config.toml
n_layer = 9
d_model = 384
n_experts = 32
experts_per_token = 2
d_expert = 112
d_shared_expert = 0
activation = "swiglu"
moe_layers = [0, 2, 4, 6, 8]
router_score = "softmax"
normalize_top_k = true
routed_scale = 1.5
balance_loss = 0.00153
balance_bias = true
router_z_loss = 0.0001
init_std_router = 0.0223
lr_router = 0.000794
n_head = 12
n_kv_head = 6
head_dim = 32
vocab_size = 49142
norm = "rmsnorm"
norm_place = "pre"
norm_eps = 1e-05
positions = "rope"
rope_base = 10000.0
rope_fraction = 1.0
qk_norm = true
attn_scale = 0.177
tie_embeddings = false
parallel_block = false
init = "normal"
init_std_qkv = 0.0176
init_std_o = 0.0176
init_std_up = 0.0176
init_std_down = 0.0
optimizer = "adamw"
lr = 0.00108
beta1 = 0.9
beta2 = 0.98
weight_decay = 0.55
lr_head = 0.00576
warmup_steps = 355
schedule = "wsd"
decay_fraction = 0.795
decay_shape = "linear"
final_lr_fraction = 0.05
batch_tokens = [65536, 131072, 262144, 524288]
seq_len = 1024
doc_mask = true
z_loss = 1e-05
train_tokens = 391400000
steps = 2372
dataset = "wikipedia_en"
Below are experts of layer 4 (counted from 0) of a mixture-of-experts language model. Rows are named router (the router's row for the expert), down (a neuron's output weights, with its number) and show model dimensions 0-63. Each number is 128 + 24 x the weight over its row's rms, rounded and kept within 0 to 255. Numbers have three digits each.
Before each expert's rows: a language model's description of what the expert responds to. This comes from a sample of Wikipedia text that the model never trained on.

# expert 28
It responds to: Infobox field labels
router:116106117112142128064162126111120106123144131132160087121133124132129091114110135157096090103132117157192108164101108133145114134163129111137061138176099128128118082115156131132137167121133098
down0:142128136110099128182150084114105099139153145135126141087143103147110132118082087145122098157142161100154138134133143157177106147127082118143155120124175122132132125117152151115087153180121123
down1:108089126152153114083172136106132131115123144097146106134150134114120105175113133145138130162108150113175169150102169125136120140088142146093068140112166122117116113148143143096121178159120111
down2:190127079134138100124100147131085139126123074095114117099103102162126168108126112152139090121129114116086130127114141146125148154114148107160137150179082126119137123099188106086126144121165101
down3:150097152144097140123139106146111174153165122116136202135138159113135139167162123142102133115106134152143181119130120109134130119161123132186107129164154138134138164168130143142107092068134126
down4:125121102127102118143143140120125118151118118164177128097132130110132121137127174134143136114208106088144178145113142145109114142160115147117094126099095158153139154150121109152093112078091153
down5:114146122125135085135159120163144108127112122160118103126116115127088160103111099114121115095128124128182123083135183128159129106149127162104117125097130140145119139127166111132106168162114124
down6:173174094079098098136192151127142097153142104113137126143125118145148121142117110121141117125098136102136128142116124140108085099130086166113080144109151178110118115093123137083108138138121123
down7:131120133089121099165164152159160117129100114139158132119142085142107109109120133125087116134113186127147115138122194144084122126153085141128100101097127147150125198150132116086157158116109054
down8:176136125114116123128114136136133136118119107131169092133092120105152166126179123099107137142175132138105147134131119107105088164148142098149109141149172117125077164136114163135147150104102186
down9:108157127108167067115107164127131116152156114102115129082140114089129114117138117147124170149150089105096173139103147131110134129106129110111127068121128113105133111107156096131111121117139146
down10:115116098164095110116099137107117111157133149118141168136112146094171091100139125136082138126102094140127071133087119124115137095141150157110130150143159141088103137155092153108148123098132124
down11:183139128113116132156131163145146152093108125169093127114162100116109116168084063148137109129129128148144148146141099115092138131186127113157142121125137147135124100101147087112124116159124109
down12:110159167135100091136089141078136118110093108144109126105147126127122120124114162164138136127131150138107124080091135121094105103109141170114138115129148127106126141108144154117110108130118142
down13:110140090157132128155094102104163137157124140112116159142107139104149089107158101139135111115117136162123105139118141138164171109151095157126079161148124091105121114130134171144124118131143132
down14:130150123119149136086121179113120149109143162142099118107147165147127108144116164134091162092162129148130107179123118123132129162171109106112136122160194093115142140122094145146134142141152133
down15:156126138119153121101138131111118106151118164139124153129123135114161158127124108181135101076151134109122106147128091140119126141129130126120128125139113118162142115133125120128145129137111113
down16:126122111133112129153134094142110122119118128153112147138094159032143143138135129124122159114061139109172139138130140128086123156141143125101162092152104141110149114125147151108095145138125149
down17:129081149162130102119160133166097142138123143119110140111129124114144131117126124074114115148105108106162141162141129121142142131105146150089155135097128119144107098101137117126147155141152136
down18:088153102120150137165101119155115135149141131121147127134163114113089114079115126158153169188149121090086115109134154181146122139145123109134124153112131151167108132086118129158088112113124135
down19:145136157169071161100112119076134119142131104134136135117109161167128108122150111168140152108185121174152180141154113119149142147118084112118175091142107138128121105141113119127094111120131158
down20:131103141159150112137129121137131189137156105129114155127122123107139111139139136117151152138128105095149178130120127166110152144092136155152137151104136147129138141093112121139129119172154125
down21:161130146130121123173122119134119139107124139121168126144121149116113111096159104148124126149110108143164129108146110144111090118171119117170073129172094176141118108116154158144148089142129129
down22:132126117135124113123170095134150124111163142159130093144152156103134087116117136141156140113106123125182122141110098135120165144156149138131138191140112072166166088110144067149155106087107161
down23:127093105122148140107122099131112147099151121120137143106147190104120123151114192127146140150126133146131185090134144136103059168124172132114150112123130173080151153111131161153141143095129119
down24:066144143118090147133086132119112128115103139130140149134125116123127120150116130126117133142149148161102120092132132076128121109142107137123162130102088142104150141111145148126167094126127121
down25:111130114094165130148122086109136185087124119142096177161127131128160172113142144138111121094130127135151138136131130128131133132092135141124139078076147103081111125109120133130169132117122118
down26:114139179163115135125129126155118111105153085147115161122101124159164108131127138136138163178197192124142110126091171109089151144148154106095141089089156142117144116139162144125150139112116118
down27:124158123163086119097130107114111133107093136125190124108142093092124149110140114137110147136135130098125124123162126105116161127152128142142111127103146162156168113112163135120158103108155096
down28:111159124149177125107139183120135116161155122163174169146112112145137144121128132145139118165135112149096127145192148116098134119090139144133163104082131134133121152102150089117138092100132063

# expert 3
It responds to: Definite article phrases
router:154122148132145134078141124121121144142098171107141117115131092110115113124111136155128105107130112155146124150103116092161113100135143071152089137157139109168095134125142123084143126093088133
down0:158145118121107139192164157163145086106137134151141115142142178042123134080092140094112082130140130153115095152099144157115135117141117139115120074105134116144119090131128150113160113099109103
down1:157136126148133106130124138111157086137133115071120115152112101118161141152129158113129116133137099137114132135166164122142140146114122116094117123123167119106121139122154123107125141112093155
down2:145125133135133168110122124102119120149145110144138131111155118159137124136113127131166133107115128133146119104120128132158136133122123129119119133156127116123161173110102110168128120171118130
down3:140111105160122112141156128173123118108145106099090123108143113121131154105128142082118095149113119167165120161190159165109113139184118140119093134133113082120170114090124105132126105125117134
down4:125120116086148112166092151140149160137097123164155143149150089141154136122174127147127126142120111101129110140105211159098191167140141118129166136122142141087132146163108161095165128108163137
down5:126157090127135119193114151167109071135097147149127134151172085123118098146116129161119114121119097110129144163119101129115120163098146112115140103092116129109111146113136185101136172156126128
down6:162102135103147139157129097126118137119142116124146118127166152085143137114125114102124065122165125150083140106135105116120111172154133127172119176128122147169136124139117153115121138160107139
down7:155110123122124118126158102158136170130111100147138137126145100136097108134107200120085130129138137129094106117116140119170133111143127110132146143134120171178130142174110096110121150121158128
down8:144119134129130121175086160141113130134156062143112140100072154132129148111140133129138190088108106140124123160141123144092126117157128132113128134098115149137107095097136104137108116126143113
down9:140098149114157145140141139141164159124148133117083108114091160086093113137148119070112184150163132096115114119115107173133127097133098160135194121139147145139113068117094126136125111159118109
down10:108131132108100159076097122135122144116142089166122128103135179106092106112093176157141081144082128162118151116135158135184120154154116140156172126135098118104111101163150091142142087140070115
down11:141135111136137090134167153134179118134111172118121125118143108120144148116107165088120149174143156145125120135109125099108122141154103155112133092105164127157108083142098153170095160116073109
down12:111125091179155161134157126174108131165107108126143106144132107119136096151132123110123087117142141128121135107158134137142127118119123127141136135118091148113141075120154106155123158139146114
down13:209137178134128134159156135150147139136105102120120117152180108079123148073122135140135101078132129109129110142132111128153105154110175147125131162159122130150136087096155140082124112162130144
down14:100109148106155138109152122115139139110122158141112142103127127122111136096121140121137129144158105113066140105162118134170061118085121086100151099145111121123188142152128115107161135127137090
down15:164110094114183097106093128130145096132145111129079072152107155156150109176180107114124150148099127117146127120111151104112117116122120113125123147147121121141135135129169130116131139114160083
down16:136160139138129115163118134146114108124142076143140124103102133166141103141114117129104119130131146119203108104114100099136153102128149149164130128152086109105118103164135158174093114146125124
down17:128122132134131117133112134103155109105144095129118113159154143129183163129161140103181116108089112172157126123117112084101142108134115138087113136126087144146155107063099082129123131143111107
down18:103087128136145104167137091155141083083102121152134142120135133157139120132086129102114146120150096146136133132096138130150160113135102086133123159099151172167147104133170162157101126134106142
down19:095124112152107101042127103117172121112145126109111134132142127137145095113096174127118151145117189137138147118136128180145133088125146117133099068107125102112169116096128099134099127124107145
down20:161162110151092121126148161090124163106158148111138139116147137117109124067132135122131099160179081149138136150136135131065138146185121125134100132139113139127140099110121170121109160166141130
down21:151096126155104126146154149121151130162154159110127128161165153116108126119177111111143112120103162152136120116125106103111114199126169154098138126113089117099160148143109150120101143143108086
down22:138126144147103104127156069127165121079088141130111126162150128113107133135113169105117132180151136156098145123125135114158080178102096104103132155110163143102132112134121131112121147110126111
down23:120142125107117136138124163116152155156128125076137124166110151138096148124143094117124150154090106168144114116177166097121145117139126157118133135172162145128116091128116120113121106133070139
down24:154116119139098122148137131125127162118109137126128115113151152133133146168134121130107140161128132119128122122114122132121128100126124100144106116175139143136116186136145128139093114138112145
down25:158121147141110112141106122126118129122172129092109130154080119151110162118097148158129138145176116136169120124128096133107132107135132119135127121112122164174143106152151121148116160119113152
down26:115188128134111087093126138088157107132110152159104155106118111149113151121125124122156121130106111092108143091178162114150114166124121144121110122141109126127099158103151105079110116160165094
down27:164144125151089147123138162124104123169131161091120174092132119091139138129149165119094096089138108123123093135073134129127085195121121139142105142132141128142141112118121134124127124127093121
down28:159088134147101125076168142132134143120150127129121106133127150079153173106092129123129102126130150145136127107146093109122087123130142100151106178102104100148110100126123126108153141115111137

# expert 7
It responds to: Pronouns and math markup
router:134127152125131105092146155133104115131083118145147112121143093120142085136120138161134114135132113147163122164117096101174145105150173095144106113139127112140082065109113138114133141130121117
down0:129095120082119116119135164123131107161105133163153096125161106122123136143086125096158078138114094084112131118146156153118144088095116159136082138120105147110128167119132117090079118093141155
down1:149114111158134165110133113124108154112115125144148133120151156135159128164145169114132160157152142093115136146110129085127083157126122119109085112162127175129121139124110084095138080109122115
down2:133119106159140138143131083106138116073141115119113133136119149153128133111133154137098122107139109154170133123123137113129105119123128125132150102116151142152151136135168114105157193120158132
down3:116150166091118066145127114153113163104130109173177103150126149115165110115139125099155133076125093116116072152105129103152141158106104160152129097060111165120146126123075107114124098147147105
down4:103198097087130167088118098120153115120123085159092133096145151169151119107127122155105150116131123096141095186115099120163107152153123129126143107125135119079105138131121130160153182090143064
down5:138089096118119134105106139149109136122131128147134110110131137097125177114120165128132065141108112087170165092125122136100134171123154135132114123137106142089145117080160121154102100092112134
down6:119122113089133090138119138107100174104160119095130131140157124163166151135146183145100176100098175118125102111089111100124141152117125097059170152137149156162130156100112083185168143144127086
down7:117156115153141146088145115194115155138117123123129134150113121154105147138142107116156109102140081127140116108154126140101136150146158102089138085132125128106110148138131137147142094127147108
down8:127146133159150133078137103107123091128126073101125130073082133111118144111089122136127092114108157111152151174162188105109126186120127098159118126143125069122109169150128096130110136129149163
down9:129115119075128085143117135130090104084129146127163133107089128123140121124097148146105104127121122132152153109162084155115140119136062140130146139134126075136116113096129095130153107140099141
down10:112120119108110145089128132163116099152108088113159109129133110129134135098091119158141095096116115116172166074167139121113129102102126132119128138149086071082127110109179102100098121124150136
down11:149131108097085150130139113116127125123104138124193113139185142126100106175130121118132123180191138123102118133129106176142124102118101151134164159135157158163143145135132104165170150108154131
down12:115154135122135195139092152129120126114155132147131143156174125108141127137127108117136154117119161114122129140142094108136109121158160138080163093098113121117136076066123095132144124127094119
down13:149142134147115138075141132137152106129102157135131130124111120161156100134144164151172168147098144127169106131133113114118128110115130122175134115122131141159119147107141167117168144066161109
down14:101136143113082146132092141150156103075123147142170101122173129110121111138100141107141151176133074122127178084140140155172142159118146098113128153119108146121151126116135107104129087141154119
down15:194146132156123074145125159104149123093131141115125116117157103104124121075102119121135101095102148119105104152132113151145161138125137114150112159099145102172074105140118187143104107125157137
down16:118159127156134109231096147130107166153160161136117121124098120123136134125145120157112112155087113130135153129114119114121143143127146142154181159114111108073136141155133090124129085150128100
down17:091171169088122075199106093108116149133156127110065125148135124113143150153151120138079115120128110140126113130129141120124159114111162122115108137111090142120138121124095096113158158116140112
down18:157118126117083112179123108082132133134106147127144154130082124125129119080156126118151124123164117093150131140162143116145154116073157122163124151129125141142092170171142162139165141147142145
down19:108121143125144129150153100118152129149112133150119135165116109141133080150125127117130092146104109128157142106104114129125128113134132142101116127165142110094118095122114144108137173068125140
down20:126110111144123138114129111115086134140144095116130129145119129136146150112128093123082092102107174167145142110138138113149124110130140138161149106139119119147096087115106152135112076111154139
down21:147137125092088123140111070097119117141167117153114136127145121131096129150107145107120137106090111165131129096113114140122137131082134148109111134157111160106125099097099108094147132146131149
down22:122151112136098150192086145118119099124106129166185102127124134141128134135117101141127122125135116104140150080099164109131063130147101156089170142108151137113115107107117161112088127133123154
down23:176103123143118117118166144149138135158109116120114117136140134120164146112133137091167081145094152159185112156139138082127146118105098153121149177130108124131125119101145157116119133102117120
down24:114142125140120135140148137146152122135104141109152169165087154151123139136084167098099087132131197132151142135107100144155152126187121084149095090111158161077149108066122116144133149123121128
down25:163121146086116150114132066118142116129123117168149103136144119148141130125084111096161138159136118091130124153113123111129096132130137124157091136183137141137126135137110112126157101116107160
down26:153103106136119110123129134138145157144093112127153125095146154139116138109122133129174115134143095157112131150103142137148141130094111126140163136110106154125166100076162180172145127162115115
down27:153179121117138160107105128103124129086132138149127134133168110111097144124129136091126150153125085066087147115076115117135168131151160146121090139152111167183150106090110126080130116145108123
down28:119121086106111132131182135078100125124118109159149124131107128106138133130129109131161154076117099091166127109121108124154137121116124167130094092218169139144140095107120121147123136133159084